Weights of a small mixture-of-experts language model, trained from scratch on English Wikipedia: a variant of SOAP for the experts.
Below are experts of layer 4 (counted from 0) of a mixture-of-experts language model. Rows are named router (the router's row for the expert), gate (a neuron's input weights, with its number), up (a neuron's input weights, with its number) and show model dimensions 0-79. Each number is 500 + 40 x the weight over its row's rms, rounded and kept within 0 to 999. Numbers have three digits each.
Before each expert's rows: "gets" lists some tokens that make up at least twice as much of what it gets as of all text. This comes from a sample of Wikipedia text that the model never trained on. Tokens count by the router's weight.

# expert 2
gets: "2", "0", ")", "3", "5", "4"
router:515558468525465483453484469446549608557503468458529469491531510472493483449490429472478489538500505538520487501503541494502500544545586529470493461547463573459560456522488496464516484441579512538431519522511554509536568509501489502411517559
gate13:395478445557514454450478500534608507458415480528525438470519608502529529422469540501542487490502434491509564495480550555547417539445457520481489469476514477479473529479490521479499560465480550464499534487522474514452484490458533537511492564
up13:457529452541474477496529514529522535481560503489570559539470537474507453493472515521436515418485492487525586529521493483463557459575543460464502493460459413449467512521510447446497499564475461464576464496571490493516487482451430489502496498
gate14:433493491489497480508572428467417509531431465517526483509520497528439493452494471447482514489542522486516501551476456481527588546521498552527508555469453560532387521575435505521570537518511535420443484533481516513525598483466487466504572425
up14:493555549468520556516518496532524424459566525513496466506451491444506459393520526471467530579533470505518489485496513456540477464429536441528526466525488446522596554483518607482466536429489503513496553487498531466477480512486528520533515513
gate15:531451557506476541432523498534421517529494485567464420484482518510555456464493472543448472528454503455530561475420524410482464489510560417413505497593511513495534534512458483488542519561535528463459493438480462539524522547502519536484422556
up15:484504466462541397543530482513504505529538505523499506456577491488450495476501505492519570478517512419492456554475505547519560485447441499513537512601513439462469495535439437585508530522513468528509560504489492495471522496423492458458501491
gate16:426486458545496482523474498575564538487423530527549454501484515535573486480492441458513480513487502486521537534537439484438511522535555499528514541446509528485572523546443548513493506483521478515507503532500492535501607490499453468420550591
up16:504509454489530516461536558528511489485518532584539600491504475496471505517500530622521533487530438448483480450403506546431506515498466479433496448552570449453557470430545487547544588500488526560472491491470518421479466521511463386589484469
gate17:434546462525470477466526506493483539505444444527523529456503573516475587457484555466528499522430542469536498497477431479487504479414545471514544508469530489523552503510516471533555558491541530562479515404500504516503460509490527543470520542
up17:596463507466464567551568488527499503482541534516499483505535488501510503513434492501467491432464513445509497510503557508563451518557602522579419515465472494535482543528532535482540557495580468525549506537506534538576514504503504496490544476
gate18:502474433523433473520504481471484517443555521470471455510509479542418581509525570515494446510518533506486446487522540490470514508446559451539474535539467470496515501540566485434501483525489552561537471539510516495504407480478511476493469520
up18:493538566449496533426467543506486497520437500534492511400518548454499433470476543507464545500546469444528458518491487469485491487513460495565590519492495478477523509467422442510546492508500486440440509483432506437487460548447548517525483437
gate19:533550442524543516594507487558509513511433521521483485466577490489489554444433535475486522543505506507547441514528469547478489515529477453506460470562510458464482481442474474576529561497472443482483497553529534504574487508536512541446541492
up19:443541494494473472525412489543552527500440553515526493493539490519533506518516541497483541467525491502481493515518460483568463460607496557480488565427595409507525513502534439518509531513487552494404470456472480450498463472551410520489416431
gate20:500512467528475495485451414522491555473514579458490427472504503548512510447458427488628518489510488418519517500539466467507408528530558535486411476475536549542581414487488507491548510591553456517534500484536509483536402555479495422498479531
up20:500482444513505508515465511548505463482510489490489496483519535477523518469408432454474532471457586538461488458483434491537570439566467431515506451529486503556458573527496500505552462510442519515608510557480491446472504502488501436480435493
gate21:507562440610520460523477551440525523573514530515463389591529536482453518450462445488497484544475461571439479497481577513533506423528461493432484524548479458521510478503451500490551546500504455444456522568460542480513461467518454520417508541
up21:493505511473505499474484517557475577487476570482417463523528491474485497453498436488500470491481537474442533537484395480549537480549471488458472523565482501503513565621560436485464539497509518510475511487466527530435522543510506448487505547
gate22:456487527507475491461502526465572527470471508508562461479477532473463557442447517530484502423513473593440491616577522520483550438521514557468491442470456551445492459459531510540496470559506516462461516570437560422468524521507522521562504519
up22:507511524464509514504528447500530552478456502486549533498488550518453549503453520536470527451414507540446482522554478533469458492471510454514495436507464565524433456548508582491537515443512471459502582560408579555524542533440515508543545514
gate23:506540495498446540488511481483491547490527498482392387539454487455523550484541464508501492538496467499461504528508491501399538486509493505530453454457493543495491494549476416485455528467494561485480450559524478465428503490539471503500506546
up23:519435468428546425466512402478498488507469467539512483467558571566470506526541456524462524471507547511442470491495401538552484489469546402473488547496531532509495520496482509499526512497456473515522483488549585517428638548467493483524471435
gate24:498571458537507436507519539506485485450489577462508497520502540505550510473474439425516530454524465504520459515411480494471496500553547538476509548586534491485496553521455424522478413547506462482538456477552569483482458501489524519541537519
up24:572521457535533445475473519529501626498481560496561548470493555533571502541530535495563526552511460468503506506492549485449525503521583491563490531507479523497506526542453492525508357495455528520565488488549580494456502501485448585483492502
gate25:539515539507439544504509492477493480517557559501490503542473489522442572484479514477427546520507519524527454547492408431452488437520484472529511483555478511507553499600489502518444471500493479538535552504551483552477477517556472431466524461
up25:514490526548436491547442490503512523527450518498533539470532531483563502503501493527446558539473480430507508551467523495540533515523533451537505492466453468561550479576524550451552516436405584441520521471526466495562533531517530549516525560
gate26:516548448546532496496465534484571494608447555494490507548495526505528547495468482492541454482549505517475516513449470498530519520471530479492465588483501529446558485490490531547464509484446481519528482593519512473470562474483453519559417535
up26:389534505472501482605515568524462520522455457461521463522489489424513495467515531580493486493512573458455444479584452482468466538463492496484468535500502517510493457483493527447461504532486497606525482517565473524530479500498477516521425449
gate27:512477472534535562508503433457581476544469510471441490609563568503516437430532560507510580488436521498476472485518516466493547596489526527579484460547492515476485495503479536488477480502527552546563452573558467475447509515460453541475438505
up27:535577523461472505519533481548489539468532565515554552529429408484528528483461441524521503500504514519516549463470498515467466468480504512504572491530447508459466565524486560435517535476529543464470484521437448592548487517591511536484477525
gate28:534524450524442439515455492515572450548463516543527500558489421498487566555532422470576439533446489461568533491428469519450490520496565544514550497486487497514506510530436537437497471481543535476486531560548421474533469536495490505457470506
up28:423509526478536548494487502492486497473430536447442541522518538482438511464516540495442510493481558492490475478564509476586488513471492586512522496514511484546488576448526455545446470502513435502443496553506415494475578533486472520461518497
gate29:550512448494432441540500553530562509523536532471493478483460526459514489460556458470561519466454511477515506505526491476573501468493566520475499538490504609637486492448408510442479489473585495535476512482455504559498473451452466545486516490
up29:484503516499425431523410425467518485537518539453465541524537433523482465493485540465490567560557501469575490455487436493516515461529469462531500514471477526482461495471527485502438502519513453483534486479525605496568479466526434388474497522
gate30:473511479530501484573510499434473528460505548493498425565542505551469462521507486562516447528468533480520483528454556594442499537478520496508514536526418463505474505515438548497448538498538551534538448506462489609457432518463503566510498540
up30:485517462528476595456553519469423473503556493441503468526486527529497513481502502480474515507463486502490461554534478508552530465531517477474588462439475467471478527514491514504465447475480476487453469452541578463403520506523524380480483442
gate31:496484527547522488503470494474559518482546540490544488497509503385543548435483527515486461454520533558499458442521485481475515523598458454430532526521476488540561454539541537517442542492596486572448524549484500495473463493447440539520492539
up31:463459462502484392565476516523504539492547520442528512524603547384486516479514542474471517501464489539525487485498523582552511478550461539514530531529477454531483460570522562513437554444597464497516479523490531485412500507379483544476486482
gate32:479588495509534426483515491490564558523495471503567495516451521458460482497547498487601466505502550550540484534509519512502491463478514485451499492548484469456481560436466500491485427518492514514508539479440541496463485435446611557502477472
up32:510609510504513461430495452510488567516523531523573555549460482452488493521531548537542508475453500567566504490491557536474532381495507462496506490574509493495499488445451486475490442498515519509491542471469511563459540474473592510538501461
gate33:487529537609468492542492560562509514471498521513507449560535442503519510458623499473488466462493524545493452560513507538467491524466541447584535439515431527473514484520510471503494541457424480566471566499518498508587481490561524469431515502
up33:528491475533544497527475516514525474525433516495515526443542505503544489380462472505418493506447510501515423487480433407463386468476441487456463500456550497525430449504529506475555553539502517513472495507515482487490450503511492560517477512
gate34:434476470527506513467472459446547475464532563522424462511480487466488441486509501540492487569445498510519526552551471498548495511453451489490490494510485568481562482504364513463495476432467480528557496506454525484423474534428522553478481518
up34:548487488493479488512488570531437497504483477446581485516522497499471447533520543500527531485528438475480464623472457531497527465539479452509508512553520457540475471540487543516555540512563539446500514528546520558486480466526504473441431426
gate35:528425464475446464435483526490538475502499513474525419527508554433435505477430472490544512457459477503470494567563590573492492493490517496500482511459444538455489466491527520442552450484493511532497443511562536453462490542466489496451517507
up35:528487457449444482489510547490501533546436489512544500548524545554455487587481459460512550520548459512528496522536501497411532542551450502524492518582448532475493483541403583511509576467491484460494541548544501566493565500449541460525535553
gate36:469450490557459550506420529515575528536489467449496452475459477545486489475551486510508516468471584556445504435521518471537447554543463465499371521506418505508517483507527524484452509500580487448486468566559528484466491530503560525546490509
up36:470508461499517465549427574465510545485515538490472468471485491539461507497519552511532515495535540483486470516525473504496450542583485433532445499506466438593464539509571494511490505399545461490480488538577517492461504460530524489478543503
gate37:453456526513536444497467495515401605495513499494594510460511506471505542449492496417510531523473450505463479480476531414477503469511516515559487481539474589490448474527504484464457534499551566510508525463425467535426487534516480543429522496
up37:595554484561457560548577533498582421514467461518390456446526498497447498492471481490502516488508545524521478461480478532560401517541520466473497495537440463474480573522454469480477448453481423530458537527483502520499485507493534434501446544
gate38:517536499581446492520409417480543522539539553518530573474495491464503487513447414524486548516482565515571428507521543524481536541497507525548525516493454520517467514458491485421448493477508467456478521527441451483550486559427408541530580492
up38:435531508542538458467526465496490511592454566413488588500432489484462441502487513460528512508494463549492496525449523432504458456477535466538509509479579479501483520459455442454530465531521489511518492428451517573533567456435491547437532522
gate39:481442586536553552481546486492547549533488471494564512492477516499516446503432542415511472560448457531527496516418457457523419545437550473584548486444462562490493469499520487496491472516544496465465494545438518565546519472530564487501484471
up39:521543556512534549458455508518515468482473488495544574492465467505464428500583500462498498439466563466549561496476526596466498508521535507623509535502472500499460525596469482588511480544518460473521512557510482539498500462508513570520514529

# expert 4
gets: "\n", ".", " ", " (", ",", " The"
router:474433518535504532587556577506494552484473528519508504486519508570520493484529461554514578537522522521503569455547427517507523467470525483473492588570516508549462546474495434558540578497480483552461486514484475468457489479514476533505508517
gate13:508487459506482450477491516520455547479478508491491505439509467421477498551502508480540531513534507548509480464503460464465528581544493484455555532525532477530483569514441470440500481549521502481515520503498513478495565498502540541489453423
up13:550566496461484568448492539492482498449507504496495505459434515549577489506499473482443427502450507493542598540490469519583511446482507462453458565515508524461582483490513504564463548504516472528532516523494494505514475489485539483459571590
gate14:499470516490483526537537499527492530497545606463558520514470564479486552502514513477490544428524539568556510410492502556502571509499445482550543516502557485446487542469473481549472560502532527489498452456422489530571474437499506555608590451
up14:454495476492497529513497509469489519496471499507546499485448462522523431509404556547518481523443497479478481522447531493573477522453503479539583443513516473496480510493472592529532486515523599466557524494552565475499512560572516484460505557
gate15:474421510516603516535468520535508564448463508498483483508554476507428538488570451481440487525475587413557484524521472515513548540532505502542529488462524559570526466535502536506513560596540428517435527539507589501488569495501527466473436521
up15:539516458462518528475436496542464508483503503495492500542452543458501512536508471470426460502518514582481488474441478567516498511521528431472515524485435527539480464490455472432461555455488528569526481411449475484444481424507513486549518528
gate16:487546518483447500616493439550476537562518583573490483513463520514548562538474439473499445521518539457487509485518442479511453486524469467470468517528495521566494604448524492463467544472505426505521490538484527529514514479532452448535518539
up16:493506532452467518462575440474578441523545416470501513459492509456409481518459500514526475509524509512496554414501483561504475537461519497500532497460565512459464556565467526553508507517513509492554485551538511500497512542469562516446497440
gate17:408533573486488555488457506460547537515452539504520525452423490555539477501547528427390480508478485553485480533456500505471469542383549509541495501478517499562500539432443500454500525481534497488519453548522471508493548549477493471526494509
up17:546405469456535443528494558514527532562493534527463441485478514508489479488426488547441497546496452431485552448568485428472602473517407521536455480498491530450494461476561491516531380524450523433515525530516473492457525466440499528483495565
gate18:573536437468476445531481489497482531524494641477553573445455524493501527464558537469497574518492526500528563573478498459518527478525506500520562591570434471503572501529525460513517518467541516533451512431413509431519511472488493485534488502
up18:567511485528446424440466525527468480514533547503467562552499436483468502545537542525547511461489576528529555484433493488479530444570534427530503509474428476466615447500568394527469516475490531547482508511480528468575543521555525481482533510
gate19:516445503505522494490486569567484490528478559470534473556515498462418511483508521506488538466497536528497476477574538499451443446516548549528435452482421493534595514489478484501519530524450522418557457524506556599492554453531454467585560515
up19:501495540476466526460465491465488490493509449425484438479450438591485405492536507444479500550449458490555559524484439460537524551454509533474448519495542549434539488495597491551534491540533474549505518454509502493536478520485514513459491503
gate20:485503531579465509614404572510518515511530498541536528449531530468511528474572495581513535433440504494524483537515510481401509472532515534430512492470464501585515505494418453485482517486501507505412443541448471540461490557558521411451460488
up20:502494432451405508543502509524492497534448450523514484448518482546481540452483462438463492465538428488469493446490457542451550567569504486472537492470466519516523435520495463535427551493528458415490574463453547489550483541474437417499531495
gate21:489485474551399504454471440572460558504543413483584533526454507531483525487423440512507565450547514498563491437515436467538457472482542471493522456483510493468492491497489554516482487513513505504507492538528465481430452480506467498539480561
up21:425521552464523452471465513492535478503558491435518594556485482506433521518500502462552497490539485539568555491534493481567506436458526497517511480557488546487504544435429565517533461425468563476542466531481450452429499512495508471492502524
gate22:530536510456450463578498495547508491419492525501554499450461527542484514541582560452577522475488504561502538520518468626499530523494534545490493520487473543515550487535427487579519512436417498470520517517394452469493468486464556457536541443
up22:487415529477480533445519484530467498515441484519468443510593438495558529510477475596500491553546443466408479490497480504535419464519453522517465489502419526470401529468528556548456457539515480509465433551540512493459546492496520603437411408
gate23:469490459531423465556488528482472517418533469523497440521483519590494482523492487450526550520474536440532597567512483451505566506558537518563529459509543535508439444506459534572419497478529441560524505526445429515512573512509523449503476496
up23:439490440502550471557545541523516515457587487464570464466512485588579550493452535491564514484491513466516471524474486469533499453530536494584512490515542570517561517445448500509434474567481452543521500461520490477484566479469486521434414431
gate24:551514535440536476458518540503488496479528463536498476519550529525462488532444448495470495472493517540463468498475503535485429544538481559451529525420485436445515566550497422474444556501437454494488494452456496479524452465593513471479534534
up24:478539451512550481536498443476504547435472506589577509570528501456482464501553487561531481490531486565514529489523494556467550476540504495435411466532459547514525503513489509524511484503516520486518568523541444491524529476490496434450585575
gate25:522515504496526485516485474520522558560504487580488520455515602448518484460541476522596468521482537480465420535548451567541531470539460516509551571417453487449548489475554507541529547498485510521541579511537543520573512467485552496491437510
up25:513470533543528502550531549546483581468488531537508482431457504476537514509564472556563497497495580481488413487469449534453489464525446490458490522546520441543494509478515528515533536472504532563547545508498529599535529456513556502473448489
gate26:492550498556457523510444494545522512500547473471456535472492451586516531518513498529571564484499497515560507482445472495553376463427500471517550522532490524475585578437511552498475472501455514489517549515469463510505504494531484549511465572
up26:511483537447509471543490540472518440511449484523469432507470556452510490493478449516500498453543526516505522478495482566464572507509470520533518502572535462543447451457447466596438461486561455492522501488505525473524515522471520475553534435
gate27:500498462575432564568503490522500416558464472498465465505566487446531432506491488515475563521469493472470493471430476494478526547486498501531497495483499502587543414451516508493556486586417487468532466470473513539533518492496520515521522555
up27:480512551470516550550542522508516443573465414509500434517512539511554492504522500485503510459527472487585498460437485493566469441427516538524442489504454495487485475505474501475524449455551515569532540461490550422559486486529499454445542536
gate28:516510490474532497564441542471500565447456456523478408498461550516490509494539541498494492501481479530533517439561436444495518513494472471463429460475492504481496468513487478439511482501573486529531541452474480458449476458503463455442576445
up28:460507494517498456546554523484491479505554572519475519490471473474466552495479528470449510519544432494345485493551494475554477589566512468456484470487455560460481525545478457556446550553555512534473392496475493588483592490560511520465530574
gate29:511426472485440477478506440511430477476514436492460466521530604497491485484478514505543477519522483456450406478562536460427454495493500514475462428523467460541479479402510560440543489533475508477458524584505523480431488536463488493434444571
up29:513519464506466427479456525453496442510473563483498469512532454524503511575464464468488518503552608540488518588429532577558520543550464492519507518524566579437554504566520476478452535448541515486545450450483487513461468530548484514529499567
gate30:515502459449529479534507480493498571453499581431514511489484433502475557498501493455498474460486532507487566416452465454504445526513486443498496549485520479536452509551485420473556516485452473530422498524526512502467567422470519518451486430
up30:481505510546499567535576550549492559466533536522482448512510465452510506450514546518476503523489492456491565470455519540515405403483519479471496510493527517519502528535505446401500544522478492502516399549477451450545540454498529538498481475
gate31:486567477466471514546547466506471479548506507567491565532471449579528514523522535490464524444505493481486452537505492475503497453505503486449571511584398520476414466429516487502563512504465541436463518468484474508487553466449484454537554470
up31:441484470449435470485497485551440496511478505501479490512482414527527563521518538520452485496504527513512486469529470501485486517492511530444574499585465504493483496507512526577510538545466499475528511456549490529445586474489531466493552388
gate32:529497538495515581633518506471516506452395464475457509513483499513493544502468436485547493474445503501502475513489496447482421482525514433462469526484434574572565536554510556431518514509523496507528480496425434528475563563519477456433485505
up32:448448498531478471491518548516511482431478466596487469524516497512478525484513549504460509557519543459453424475484505488484472469504456528512524462531481526466509531510526538477517460547461473473411501583477467571430467477509583515441546455
gate33:500523472521530557578518538502540442533514533566538557540495442533486523455487509462511493494482539537470569520610486402492514556466522423498501468499542500455462546426493500470492522527511536509496532517516525475487476515515523470538498550
up33:471520498536568560529594527538529533495466551498491517534454502557541460430523430506453498500480517552459576552551476459462476548489501460494469537482550524479511451472513513487494571515508524492398574467495559482460504488533518505531529541
gate34:544480502558509486478447481495541437504606522427444513537530468468477486485554449476547497563520537483425441553511518491474469485506488508453432464590458536478572520538463572418497530490570480490453553537509531532489533527542506479544486596
up34:401536524526497494528533508524488441476492515374525456472559523463533519440575396457473489493498553496497456534420510582496507492456513500497551493521496556474498511556568436454494500498435472562518516475553585544515491469449449517558510477
gate35:492483561472608526509506542424531523499549592578582546492465514460516541501447475534462530488453503522499493606516530526480460474510443509470508503512433513388459549424475529529492498511484513515532558545385532527504562489518477444478535576
up35:489444507450494516509579462456399530505583611548501503499518507493534495478444490472499527479533556501492525525518516439549492488509493474498545459551458512457471450516514518505451480480481503516468533488494500477454516461444533478446456499
gate36:509490474531518486512540494556519449481510575512533424504498526515476468502557477511572509485477531605527509447485441519503530534568459559450487489520578538486579470506466501519466501568505475536584548566497435511395479527451518429530496540
up36:531428463489516475478466483476458460547532535495509490510543539507487479514511533539501445479512492522525492534529484496518531515496447565527492462482511505453549533544484411467437574577538493538556515543416530532481457435489508493511421527
gate37:500503537524497538514479451523488514499524546497536418474470442517432519462541555494532520567511452457525519580546487529492544572461469433488507556530525515527566536520518504500587488537446529441493585516458406526463519523540502476434539497
up37:551517438461547478426464568394549573517536451485484492502451492526506483494549426432520487488494538425582458570483501531511551473440486552455534457513493486478559493507476506502454473494604506497492484491467545523470516452516530565563451476
gate38:522432482517434528521504527490493489384448511481520470483529506574498601484479462486422473469461521408486566461493466503515511481495455407498502565532444458453479479518498502518533455543477455459442417563593482461458448473505551540482455527
up38:505484481483525497561421514413521513492420518530487531487517465540470483458524471480568490472519520443432533517541489496467484433517554484518466557544562476484479399510435494499457487555517488483533477508578514514420462410495495515457448532
gate39:534525460499569562495430499511451484549492521482481472477469504579527570482455513508495449505548489538439507548534504409525488538531543502518520485498494441465499501426579455583513573482504475470506503478531501459476513519457526486483483435
up39:484513505498478566528560427486543528469572530490436526458530506433472477516486493472487497485470549479549469513519541446539501544525498511475477461495503435549516483463489477439493482402465440504532469544464532512563445490455489530401438484

# expert 0
gets: " |", "-", "|", ":", "as", "os"
router:490430591511458599523452476503465418469491472463485505565470513480449452543514541519462448502469462524525473495524479504503505438593504602464482462489448473520464546470515435457553456534491457438544547500516498505500528452515507528538449442
gate13:469562441497450552447497520535448542512540478454495524477453486542490547536514490529485497461515517498511481479484488441549584398537567494485413491505470522560521516515497591510464504508449511521425488546517443585549537434467537503492434454
up13:492464481449495535470534501483452498529606541428471541489536548538502502487537455476508460429548483519563580530555504525467444527504523504494490521494537456515430484548494443443499557504535506540488521438510515512487482459472432530528497566
gate14:518497524475501558538542406417544466509485513543568506465446511462502521491520477535476432523507434516458482451541410413465524508479495610515547440502527476515547470480519514481531513529500458498508527475437496505458512507510438525465509458
up14:514454499499444544488539439510500520527566500495455465567509503527546400588573593504526512551441473475419450527517473465479445509544476486506535429480569464486551504479513580480526469552464468515463484475495485480503599498484499564476454524
gate15:473416532513510522530496510489522522516491479466443430474446471472499406531499498515501436441463542482434560464402487489535514474519492597525486463461491497487579505497532537473553503532499484441558554507507536584495487480454523515512487500
up15:584500539476494542518477434509517546508548553481439472465473478553416519517518483422512457537499553435473470526534521487506514478515513533549462565518564539520502484485574468472498499463562552577477535537542534479427465510494490435444567575
gate16:564433439533483594521469494493523486472568505483506466431459575496506618524525505583506539547480488523508515579527500521461479507503509390605417465450527498505511583448496478446559465466552545520549484550497503505489525534484500533506531472
up16:497478366554516463469526506477481486492525488545542430453476526493507487511469469459524469582527536470515452473472455492413524471448471522496359545474451543524448438459502446551516553447426469473445511476471532497480484471478457508529465488
gate17:529548498456496491559475403539469521525404429503517493607493515538455526411491539466525495521466513464451599561493492492515457480506527478535533517535477471562445461511470447556526563488504538462437501482439423432482500526502507481539478536
up17:548494489576443558443539588516577436489500512514460511442530471566515488522522468529452464464528490504520390480476508507496518573487498526430403523521535551460560527563550574502511481524511508552438457544539561531572523454572510518505500481
gate18:543407473495477445520448445472508439514394556496450445520472519454439545490473487495434493492444529505523551516549526559515491569458534548469501503543474534492517510529475515499469400464490486524551466511464541498562505483512488517423521446
up18:564437474465469459445480476597535479562510595454439475578462538500468505452534558463462468522469503542544504454504495547576481482460471592535518576471399457481507459544498470493488454529541453529506488519481547484470537517541519497508502442
gate19:471502580539446585454496451545570517527420520527484536485440466456465537519503509531492546482446433418495484456464500534511532478530575551481510490503450485492449550452497473500498515508460498528527459503543442549430516487585530504566572495
up19:414420490477517545555502491535553498424526482417450485559520544491577495519508498498508484526460473415521489456460481558457523487429536532489495536535477442492443459454531574499458517510482515484473591487529486473383500457484499476527582504
gate20:555434549521496512398564467530491485414534556510550464474410550527520540453533526551478471521592487477509466508489415523475568516532448500541449526497522523481479445478525433482547490584502468536498568487496502474537474545563442432499511535
up20:536547548478488532489474464566469483489519629492491502437490490472490555528552465441536455524529510484492431494526485470449540547473448499519514519386537448489515494481510523512526459550503525409455557516536421526465536498570495470453417461
gate21:530480490499435476529495540433471544465536513540518420501471512519513499457580583467527492490423519520534548535530530529475526473483524503569470431467459486548465518420471440510521515588518477586506577424572516473514457404493535487500495491
up21:583520507588462458446558468502514593544527483437407483485489584436494459490514473564478486463515468427481422529545487517502461516485516526461501471457504490550497465471552412523480462481438460473497452496523508475489533557452493479546510496
gate22:493436471473480515501454507484485507553473572490515585578496465492482459465538575535529475461454552553495490531441450441515504454444534568464544474496464513483486491536489474540558497502464508576518459515480469538471472508504486479489547474
up22:562522533548571521499457542512468533502461453506495476535401546504509455506452447539494461427569480556527512508411529475471426440551553570505505473536478473487474558562576531510514499525538434535503490466488512476553535468460502472530542501
gate23:438502547499498517504491538507481490503582545472484441473448525511506569453518511534478601475511525492542476467515512480502577488609461482569488530492441474534461546479494482484484506527519470535518543507492498405479537492478528467572503473
up23:501538524570489450506479472455486517532512498445564497605517547523520608504517504466551472504568515497475535459545492487520479543554564485425508472466452487568493460513481485515435459521540533479555497504556524512438471455526554477518476532
gate24:454447443563491469483540520439494532444427483523484462575443502508476478512525458501467558561545504526449591549522444487570522531490520531507504491528474512525466506528470495542501487508552507430518420451464475492431587462496491459451514455
up24:482559455521489541512502537507473537497403521459437481532487505465494447560511507504514464459567504572471553473473528459490453518469456498516402517522491560506535525514518536517484518502559483567465456505557511461461545520495456379531597506
gate25:527484530500521522444554500477493483461549537523501525554434608463501425495460488505503516518450441488488534501458409590477484495476476547560491521497486531503478514434470507543536519602437490461429496485504467513490486536517543473560468512
up25:508488454442584499516480558484552474524526578484541430429511509516489505532478460467472429565538442490543546475453565460536606508501478505506488575488469494523507446483465515533492478478516545499471483505546547472450463551530492515510540511
gate26:500471470493496610498449516447549488569486542510544480542457539445555512529453514494541454462489547526500521535473524436491565530565507510512495535540504498494424483436490490477463534520571519557492513442531530518531442507476485540546572459
up26:486463507489459428488601542518516554537501450546520498485480491480563474465532450504473499525496452559481587488495472434523430491412522525499545470516434540536542483485542450506530475492443461501500438519549447428543600516548530535494491469
gate27:470494516506534530524480441497534559491503563496487469568554460455465601523459467555479537505495533489551460454432515436540532531478566528517472468449440454533452495496479472491531474460517511449576485538425434524538526474451472467547512494
up27:572499523471469471436482434469429534417538528488424442451501564452455465491523484566502495559447399521500462547463473514497540611479499541446500539528505453496505498537517504470484427463519497479555464563514534490552519496421515521639495467
gate28:531479472552421476530485483500486458424617516536482467437520498429555524469534554508405515426465492487525483560539494476580537524497523492492484525467465468527463474504462435492470486451472525475508558489460467420510510430516464482536495488
up28:476482505491472427534547476568550504520503528524532580523476522493494512472537497513526497553497425522493444522494515588545462559481538622504523521499472513474483548469469468591520519440510356447489516510504546564526468434516493546505476436
gate29:505517452513466477517464491505526435534466505463622453565444538530484573470555521498535506518519467550504524582537454521446515548577523444503566529530490485423416500460560513429453529524463491563499530466471463454492484505458527483482513491
up29:518440454468415436564450533464482511485594522513526522492453509487495469505594528464514517510471497537491459543512577520492461507413522520540468540544581518437505504536488503440490550490443417499437500448439563475537426518503438538474522496
gate30:472431499506457481534516503513554469510417512505493481558450519526448467526502539464502488443522468536482478516558487371485406521478416592557548547465410494499435551475494445428468548496486487477422583456534461556522436521526518503504490466
up30:585544415500447504473515529445557473491518476471484449469543566479568548476541522485492547557563461484510442512518530553518519540498474467469485484470541565504549445516540501495474465503468527534573480490477577427497550542485497497513516459
gate31:445517507504497489488504499484585516507439481498505500481497482541564527551476521476560549540475445524520522528479474503499449484489549520450471495619492511508521530551425469513460462424537531441508460471502438504510483555487443485493458472
up31:482487530534493560545453486546494476498496482449472557453447558499504510480479461480417511496479531439480458518477501435512513521469425540483509446509441537504439462485552537472447506492547504509442471453446475498465486521437551506509531450
gate32:453530578464475506568525451568508532565527488541487516594458455471472540510567489488580543518504489503501472514506538537524457492456506486482524458547488544452460432503459443512524549481546437480539522511489511472442464472436522463493576416
up32:523518457461424494558457508514412514452479499440473449469493504524526464488475433487497465443427538493497464485512465543558462568498538504513497497503533533489502474561497475500510509551434559451494514557516535488539506474540526505434481547
gate33:504459527476491574517449507491518525418538481572555493555503501508435511501558445471479478457409544489489535470478491465497552437505585505516476480545500457569541485499480461453559508528549440449471576439474478424487478513512534555467500480
up33:502493487464508561488533446503368469480455520500491530446510505489561463497586496429495524452509577499491522514521471482508490529473504517524529502549502528504480531479456512533543512428507514509519477470463556521445493495578503543488553515
gate34:506476597488574486540468547605500515491518557533449495489525510528414521478519484472551492549480516557462473500510473485489491527535534496524505512393525512469494484452544496445489469502391446476564548492466521463435480508521535471420466430
up34:458471445544482530507521536503498423591489547491457464576509553543486503525456499541515469458548505499568540491532486447427525516453477507447446502536506528437495480565436529539464445534525543467407548502490530441560497499394492540530524518
gate35:549566512509555467562572511511537433565535520556511461554515537522480449523465550512556502590507422492539522465490511535475495595443516464516502548520507492530490456465447465475486611460485491485489544477444479549512495488519477456525537519
up35:363471515484477510494492450556428514516490476435525497538547448467581569452536492498483495519505503507473497451511393560553411435560489525528465471497543492509559541562448557438456463482530565526438465551545493442521511515484463519529508497
gate36:496520468546503505564487477482506441561452555450478496466464477497497525495506480511503492433497433587346467546486544477536459450585501416482544494498498514489494550533509470489445517525467502500502454517466464516557402501506560432564427459
up36:500423540470452531485519516526512525511540520545530476470525457503469563510562559444488580569521501505536508482504535581455521502468466565490522515475510417461515432477550538548515520537517498578577508568515495478493489524510558433574570485
gate37:543568441512496544433456538540459516486548578482510474562489517571486488488560574477498392478502427524505511549520463462508542488504527504490537488519471507476495460486481463491512536585489456442482527563510539516471443477555532504545465511
up37:458445509477556409538451491561456513485472456474523481547517535487503556489463527496484433515568472460482499502424454470458485524495544505536521441503518548570503526516455553503565486482417527497444559436429471528556548452414500500496552532
gate38:419518483492526589531497584459536495517468530531475467511501522526454499572507517485530541418494468510461471556564493458555461473579483510474465536447434467484518520555424476479560473509530526430538484494465452504482543515563453448548573523
up38:482543508561522382441500449523484480510488566537539508466460455460559457467453470518488493521585472508523517533463550462483483492510434531516509509509498493529536474489482533498478452477549434586458568510469550423470522481494484464520477500
gate39:507537514476494523567423476497501459467461546446519396525433550511481520450459523444564427510560548498491435544538550471550464554527436505564551484507546509548503543441484522447571504539444428518492478598421490505504499576504529555486536468
up39:504536489554518457464517444513478510543555462461473493393615483468533520532580487564486565455515544510445461433443506453551519487571516487503490460496506467494450459500529454523483480562482462470538493524488431512459513501463514548471460568